Below are experts of layer 8 (counted from 0) of a mixture-of-experts language model. Rows are named router (the router's row for the expert), down (a neuron's output weights, with its number) and show model dimensions 0-111. Each number is 128 + 32 x the weight over its row's rms, rounded and kept within 0 to 255. Numbers have three digits each.
Before each expert's rows: "raises" lists some tokens whose logits its average output raises strongly, later layers aside. This comes from a sample of Wikipedia text that the model never trained on.

# expert 15
raises: ".", ",", "0", " |", "5", "3"
router:136139163060172144131104125094112155156129112171161100158135123076112144119139161151126152180123142133141128073036098139080096136185155110170133120194176147163150105099133101129080079100158046080143098121126126173138135131120106141146134124150099130149071111098111124126106081139092132184139112108080159149172073133131120191150125108172
down0:112104134143098129127145117115130156124114150135116121095182097112180140099093100112149184102168111062122134148144095113126083115076147172180116177147157093065090052147155079149126082189121163128107109093115085109167148124097120115089158102117173122158156139101098137121118167140186090128103132197134134117092196156124143133091152125129
down1:061158136134121166105141143169161125121126113139116162127128123080112147120092137135133143129119099158124063142101146136159178107215138114102160136044132186105180076125163111094152158115174128151091126145125083128167174177076142124076117093097088104126187127102104133120117153143110001113133107140129073164138203127078101135153110165143
down2:096167112176103132153143098085121103147124085153136133098132157106129142143136139101125097132133120126161155155066123112125098100076138119170211102162097152161090126194124118128155068167209144169159109123148128050087110190132137139132101150169073073125132089144152130082083143133163179210087126106133081125202141130110137128115165060139
down3:067094130109144142147093129098155187106144150174136195165144118233112118183107156103187134166129107108136154158079137173118151045118173085099136111172098113178103165088104126091114151136118081129071102115176096163118122154074136154117120155150103112126108133154098149124135142099136156156180157107124117098133147112074161178153056144097
down4:137132161034120128129112188112148146101159101150091107190076112156208089140096207119094093114144089095155073159085162132144155130066153118153087131163161074126085109181185143141151158148167124129136119124121083124133137140157123216137160170078125119164132093108172125089176142087108089138147088173171163142187122140129117106193103166150
down5:178137153192163127100150120143116153130075138192143118168093137078165163091173125157162121173133125090133130073145137086120125165090145131174123150088163181121108149097106166124104125158146086047093126118162091120168165091147080191122106175096165104173162169181105107114126123097076119127139088193081161102185136116100149149096104122170

# expert 12
raises: " for", " and", " in"
router:158121129109167119149075120128070142125108119099135153187095133163142116097115143114178156142119121107129116139175102098050135143192114095132130155120146125166150061161133168086112109085148134127128103087152121201119122158146063128161118211144169160115062168136081124089099127111130170130102101171133151163181146134114157190130153127089
down9:188080140140170090149131167106152132181136148104149184167114141129208136137121192104176099128159042123185115129096128100168188164082133148118105152118049119148118140134093128114170109138100063106143124145104087137128146124152095121090119096182159157092163142121099060127136156100125116091157100119216145134146135113136166093119132155087
down10:180182156089101136150125183102118151142170103164148110136100097127107160150130130138150195124168163182137125105186127096129120127141064110166134182109118143148194072123211105114112115096122091101124138126120187119126116086131141134103152181125165172165150119086115163123125169131070116132143145141162164146133155048092111103148092114136
down11:155080162153140108193153121139123090175147132124187105134183147180143171110137123086127121161134142122169136112138125154153150116132075133122140105125096152097131132142121124117186167123098110157144110129150168162166117125109073126092120094104080172143069090162153047077140126121102158073115066147096125114150135124098149120144114108058
down12:129123152189143116116156155093057096143138166133127154136170119076115183093072166150160195129102173137156180066141140133131155155158140149171197091120164176145137116116083115135136148113145140072144156119157138079158079157119100094125059147106076130145161071133148111095148113088161126165104146122138077077119101157112155129155163095071
down13:114153104075092194067103138130136131095122115121118165138196193145111124133207139097143159132145161136114073142151135072144114133111124105120034109071128136095106096115163171091176098145075147117128191188122134133081116143153074143164067131069160109136053104170122163183126123131129095134106170106125166114169148123160123170140072163115
down14:112100099086086168097142133133181132142170054094138144191116167147094127109099131141118124103182160096146157120072147130172068034148099114111126085113132145207114125145125117112176168121059098112100132132106167143124089159072142109153102085145101139166142136074180091147114152073172170109122175127107134131106082135103149145081166151081

# expert 11
raises: "ir", "it", "l"
router:126135124098144102114068118167132144073121154063184079114110136161122133098102111084153116159122158150119081079133123104118116094182115134070099126102141102086158091131119110218138160125103128132123158156144224141156090156141162166217061132102120061177081162144095163070179130062132130086147130122141128171145109138137127142140150172119
down9:087202139124087121147149163203147170101124071174142105156156079115144141132164122136197137134151080142143140129105121179094171144153099110048076146127142103201168102122123144140078145121120136134112136099113110171144128137099117141143180134175115128114098104135105115078142161142150134132080103192145139151152157120138101106130114122159
down10:084152108090141120171145143146142135134169138097173114098139165086149132085167154086184168098099124134133174156129112156120075095145098130137131167125160144178125199171128110133180136096078128127137134094114152077125126098077093136113188190136125100152153120124074141133191106072155081049105072137088168085094122141054101129045133103128
down11:091101069157131107139083127126088118122168106141124173141122183089143164139110140158169145108121207148133150135163127079159103130165163136152149158148115163122104100197112141182100166089113149116194118146188211115127093067089107147114104132115192170096094101179161136132111156164103118152073101114102142112118079147122101181085113136157
down12:058134116194094071186180159125116135136137068157171158074071106069167137110150167091088110165116122101138056127120116122119089157127202161146091129114165114108129128133113117176131145106117140085113163141107101130207102120112075123128132140143175137125135193137070146145158176140115235181098074143099152138068111100139088127127161165171
down13:176127053134098143105113178130159152179108114148179119149091102211204181127137128090132114149133078120189138130050112083133119169156103153160175161144117157111134066104079102095122095134169098123125118065151192117155084070091082121143114135103099066132119107118164095128106108140100170091071149159095139110131168119114104097119118106126
down14:080087153089107099140096162148075176144125130109117119194151107098163167140133097099143103068146150146117195066082101138063092126128077141134120190134140105135091164184066169128136128106129129133090167101130106183141143153097106182110184114108075135124085119118160106163112146180119152123093159129140177071178139136155116135136179116126

# expert 5
raises: ",", ".", " and", " to", "in"
router:171134123146108102167146136116133160089166158095131122134182128052140133142109097149208079132099150119163078056105137108094114084142177102137129125168143168129102057166078079106100128118102158109087096190151112127106139138169107145165118113159141085125068179132187151103130142128141135116126146167120097129118191121076170112151126087097
down9:142135163168065136127101133126137183104110142137127117126161094090142112156172133173118192180124079182125103171128136094116134168158126172220167120096166161103207105137146159188131114072157137097155122129203140134098121154142168107156112143139187066136099135086169158146137180109118143121127162138122111159124126149055064101053102070117
down10:113128063144137128113128132132169159175073094095123137127143140111127107120120119194134157116157151163120165142132151134145143156141141191108137099108131078115154229160156114146104128073177058143144146114110128131149070157115118154080129131092119124161105128127124135149114130097099135168136101166162132137225098166120121111137125165097
down11:153148144148151130166103112153123144123150176104141097104147135096139050125138084072103183138101124109163112130112096122160103149159207130080099135145145092142165147239146182181172104037100070110138083113158074129179118157131111083139139143135082119098116096115140085111159157088156139124087089160118093124150116097139142128161108135154
down12:122167101099119083138158146133145190133136127121132062172144153158140150144127132155132121121134151158121088151104161130058107105099098138118137122090133186086119134136130185104106145078142189131165133152110132125137098057144073068128118093089117099038123075099080152104121096096115112174109143141127132134208125073172131102164124193193
down13:093109162160153099108155116103127124174108131126174167140123116132114124116091114155077165111129063128094126121117148104080141131101133185198112204123093110154098114111111153109098158138129134080175214140102186098124120133081079094145211125108100090106137111101130148174178108147155132115097138114129093143137065139160119159136164148113
down14:144098092145102103138112078088142105047162086197185112136101131081146049162126086145137116140081125105152113121137150104136088082138124099122128077065077126174057099128119132083126097180067115204097187142102149184082133061125070127106141179128091107076094134130110151124154136171144107186150106124150132120099079099117126083135138119164

# expert 4
raises: ",", " and", " |", ".", " ("
router:137002134119120144154079149105065134088103104119136131125113122153103158115108162123082084144079154130114127029159092073082080147133172103157176143110116190166160139076109125162118172137107119122095136072146137200119121127161106151138148170051121095129134128113150073143077066132109088184168143121096139142164113121147125120161163141136
down0:115150161083157112128202127123131132185092158124092121149060184127163117193105073153134161155138104115124123236142115110164098100131154153163137183097143124146148191119130166089130113191122169125153032108138056103163114102093129127148138143131144155108163150123080132121091094166118111117132163133088148134112134141134143130154056145114
down1:177122159117140126150143141125092085066073093151096132068102097185174087111178168171055126121127146103094138078164125053113153136114106105132161150113160148116196181114149147062117163142189152147114173148089169125079100114153179137117118081179150147129130148117142074128140134173088123130144109161152142120167166118182118150149159139140
down2:103124105130165078122144106122129139067132147161147111132105127122086123117085125195115118108129138132117142133126139165192143123152129133147149099130160164125179120123131094063108141127099120139123175103129087109071066068132179146140095162173141092095149116178163138174076061138093129115084114113109130132128118140088117084147133123114
down3:167110062176125135140112145129078126153112081127071140122094133116128133109071099132102105131184152128106119107125105106141106123069095170129106080049131181095173054122074092110140205138091124141109143166122116082083087059132101142096170113109108152150161054121107123168142052124157134184111106144076138108116138167102115144067100109129
down4:102087084125109175069153127146136139153096063161163089083084159139142099142152138069152125112143180113136159107116136121093082117102126212116129069162115123091129215067141076178102127135118126180137089161112147173073136145087116115188103113158096163158125097094146115148152080158130149135136104124115106143128126113133099139182120091144
down5:120096097113111134118100111119118190152137155180137173093098101059186143129129118119182144123100144123094100156094094163116176085117163155144146151163128185181113165077137063101121135124156113092113148125214119127159098029121135056168122085109120092121145125064154135093133168102119148159088111113071130180099117132084072123163105089153

# expert 2
raises: ".", ",", " in", " and", " "
router:155017139123090096129102118166102185122140139112108094089169141101152148130067131152148147142145135135127183071123136152143102157154165117166098124094213168189170130173169151172151126123109118081151098156108116150135126134105141089173057141154141160104131153078105115164103139162156104099156121131160104107095126066133078134161123018080
down0:133116123154139121097099096167097119077106060121122138113128100104122161097171072134168110109166128150144145156098121140162057087129170091147094161123097100131168038142145150102101106110145147157153078127149144151059126155081117169159067154150109096201099088138109139163138109144141110134174120081112147179100104158117101113171083088102
down1:158097146113136150082124102088164138171171110129118114156144125125203179088105158117125058189158135113153153087133073178158122229111160146133061170101143144147123090120110067065075093110157138146120119153125073103091107153153121102090066101117117137161110082073124152089081119106096189180088091113167084182157084143194138166147092132188
down2:135132093140196125089112115163119145172144097135163152092117176147194154122105164161137188127138119189148165130174161116133150061177136118099183104083113114054088080067100178122081095128136098091142109143124146130143106128158145151148171126144127065123077151124039099138060112108137152143163097167135131116113189123157138154156145134165
down3:128163088164105089128132107089137153138079160059117161155085089123129062138076157072115168141134123111175079156141119088182095179121126049084147109100173123163161098153182137157132134115100095064097127132107153160184135100171124195144122148116118130120083093095122124103133111090100088123122165170113137178153137165122098160115151116138
down4:142209109090136150175119081133138122117109129117155110085142134093090133142123100099133105147141097168091132124191105150156126145094088123125170162127157128126133255126109164094164085114120049139098139161191158165166093079143165126129167199126059132147135098168144123110088114157200154102131137126122188100099153125139093124060127066144
down5:092133126237148110112125063170091117122108123098120112121119154130109114116152118099107151104164092092145131179082152147108168165168131120135114125141170061096127125151093125149123137027073071123124203182144168165073119116116130133092158134163185086134115111116144108151132105146183140141148158167175132145119120120211071143125157100084

# expert 9
raises: " In", "-", " The", "==="
router:129081111129130140091116085148081222116143106112133117144167134142150124143166097192187156124128168126139112198121117069145114134225177123149206156123104177193087072088140088114155093090133108123110134108136079131169164143154100166172128146126113154127123106141109123120133137132100103148145178134118094132121138178181175121124104138134
down0:095145108146153150124130185176116111191146130086147122070105117153133090182115148159104107126137150099128133164161137143161136117113111106107167155149134122082153220125115076154115085127160152099113164152104112075124122147125142118121175181134118136132152143193094118121113064125118091207136098093131124110098145113135137171157097129158
down1:137132057149110153154114100127132148112134127139093089113109144160191077128116085100155176113136124190172087109085158165117184149118158137070141126088176133150115081151121133128123129145182158135095144107163149121069127089124174108173148104126144075154179144116138160150083135150087110177170149202124129148098181145101104172132165133123
down2:178116121105145147103120097107136096114119075157084074131116131101095122176143192172117130109121150104094083195132113129176163139098143150115105169157093164105099184080072077107139056175177169118177120107167121143032156166136172106149099166140120106116133149160067116151103105181134137147137107191133104152124097127200145122152130118128
down3:124146066086169166224142139109140111129128205191136141136085131089107134141119148096122082144173132089136167058125161140139144158125094121111129118093171149121149152072167149143139144149080101094172062120151139127152097054092179117174117119168098048161127127093130118148106167094130090111201123114151126111072073124126153116121140103110
down4:105095096074100149164082090119161103121115145081184163185123109126105108126138109096153110178162182127164106060131126153131152171145156144089062066137090139114142061082128191088080088175181171156117147150137144110107108109094075106150107103145139179106136110113151081102108153097135160092108160165143141119105054168127102074084117132152
down5:134139146116114208151083139172101098153176165115126132186126127093147132122076094134124096121124123131122125039149077156182103124121134123098120141081117154134116117098077150137068157172112134091136100167061106157100096124159152114149081072146097169153088114120116138096120082109189204158144133120070129100169147104119117073128206168134

# expert 0
raises: "it", "ub", "ud", "ur"
router:200152144078121128099059082100122117146140109081094059165086139107108122147095162151181080107121129117133144107104129111094126231179173122105105135130161186131179049147111220130094124128105111171138107073036101115175165140198110133146165095123131121142083145151085124087116152127114147118149125096099162162179119131110113077145107152129
down9:116120117095105141042072135156084137102120147197155113136077048084109078163117199083077097107125165133127150119111125135135127126146147104153121125123102137136176217108106123176107110034140157132130049123100137091099130088117144093109176103136109114096105163100142147110107150139145124180062176120108128157147118095145159172148132106059
down10:150080110071168147086130152210111175091063158172136141143148135126125107115135133158185160098090099153105125082150126146129155096146097151173173100213106092171082146145092093116190156126095141117041156107120116114156135106162149154114150133171133129122141099099114148104120055099165130152145065158100129124146090136115160133150133129115
down11:121147104074075101165133102136097191146127083125090115155122133100174128112149161169122163124176149088072133116119127182160093113069142109167146105159115116100163104119147131093167091109118219093190128135186130108128140131073092150132126078118134138136118107075122064092154125136157101122140101107161134182109129167174130123159132136169
down12:102120113159136071180143129091141051109071097104102128091128155041106101031138139107063153102130098139070140144175103186129171090133077114118151185154120142177110111099139149125097154112126166095199106165161125083075137124127115118219188148125126107093160140115172094155140124214088145131141115090107111168158123142140076155140060146120
down13:205118136100099095128134092143127110100149166100139194175113121114150142134126184134129117079166146121143081164124159074100146126172138155069168108121087168140129099135143161069090142170089127102136153080081130108140109063134147129093083161108134142125068153087165133109044169150146118104138051166146099109102143145211121135168096107109
down14:085134102067151109130121054164141182149073185113107143119052131117193127162119166136103167134028120140070095093130116102113119104129109128126115130107153094105066106156115112065143163121064170107118089118159112114145143134097150146177157142141166112093128041102162120157131189141051155086113100130179120065109137120154079132178115087151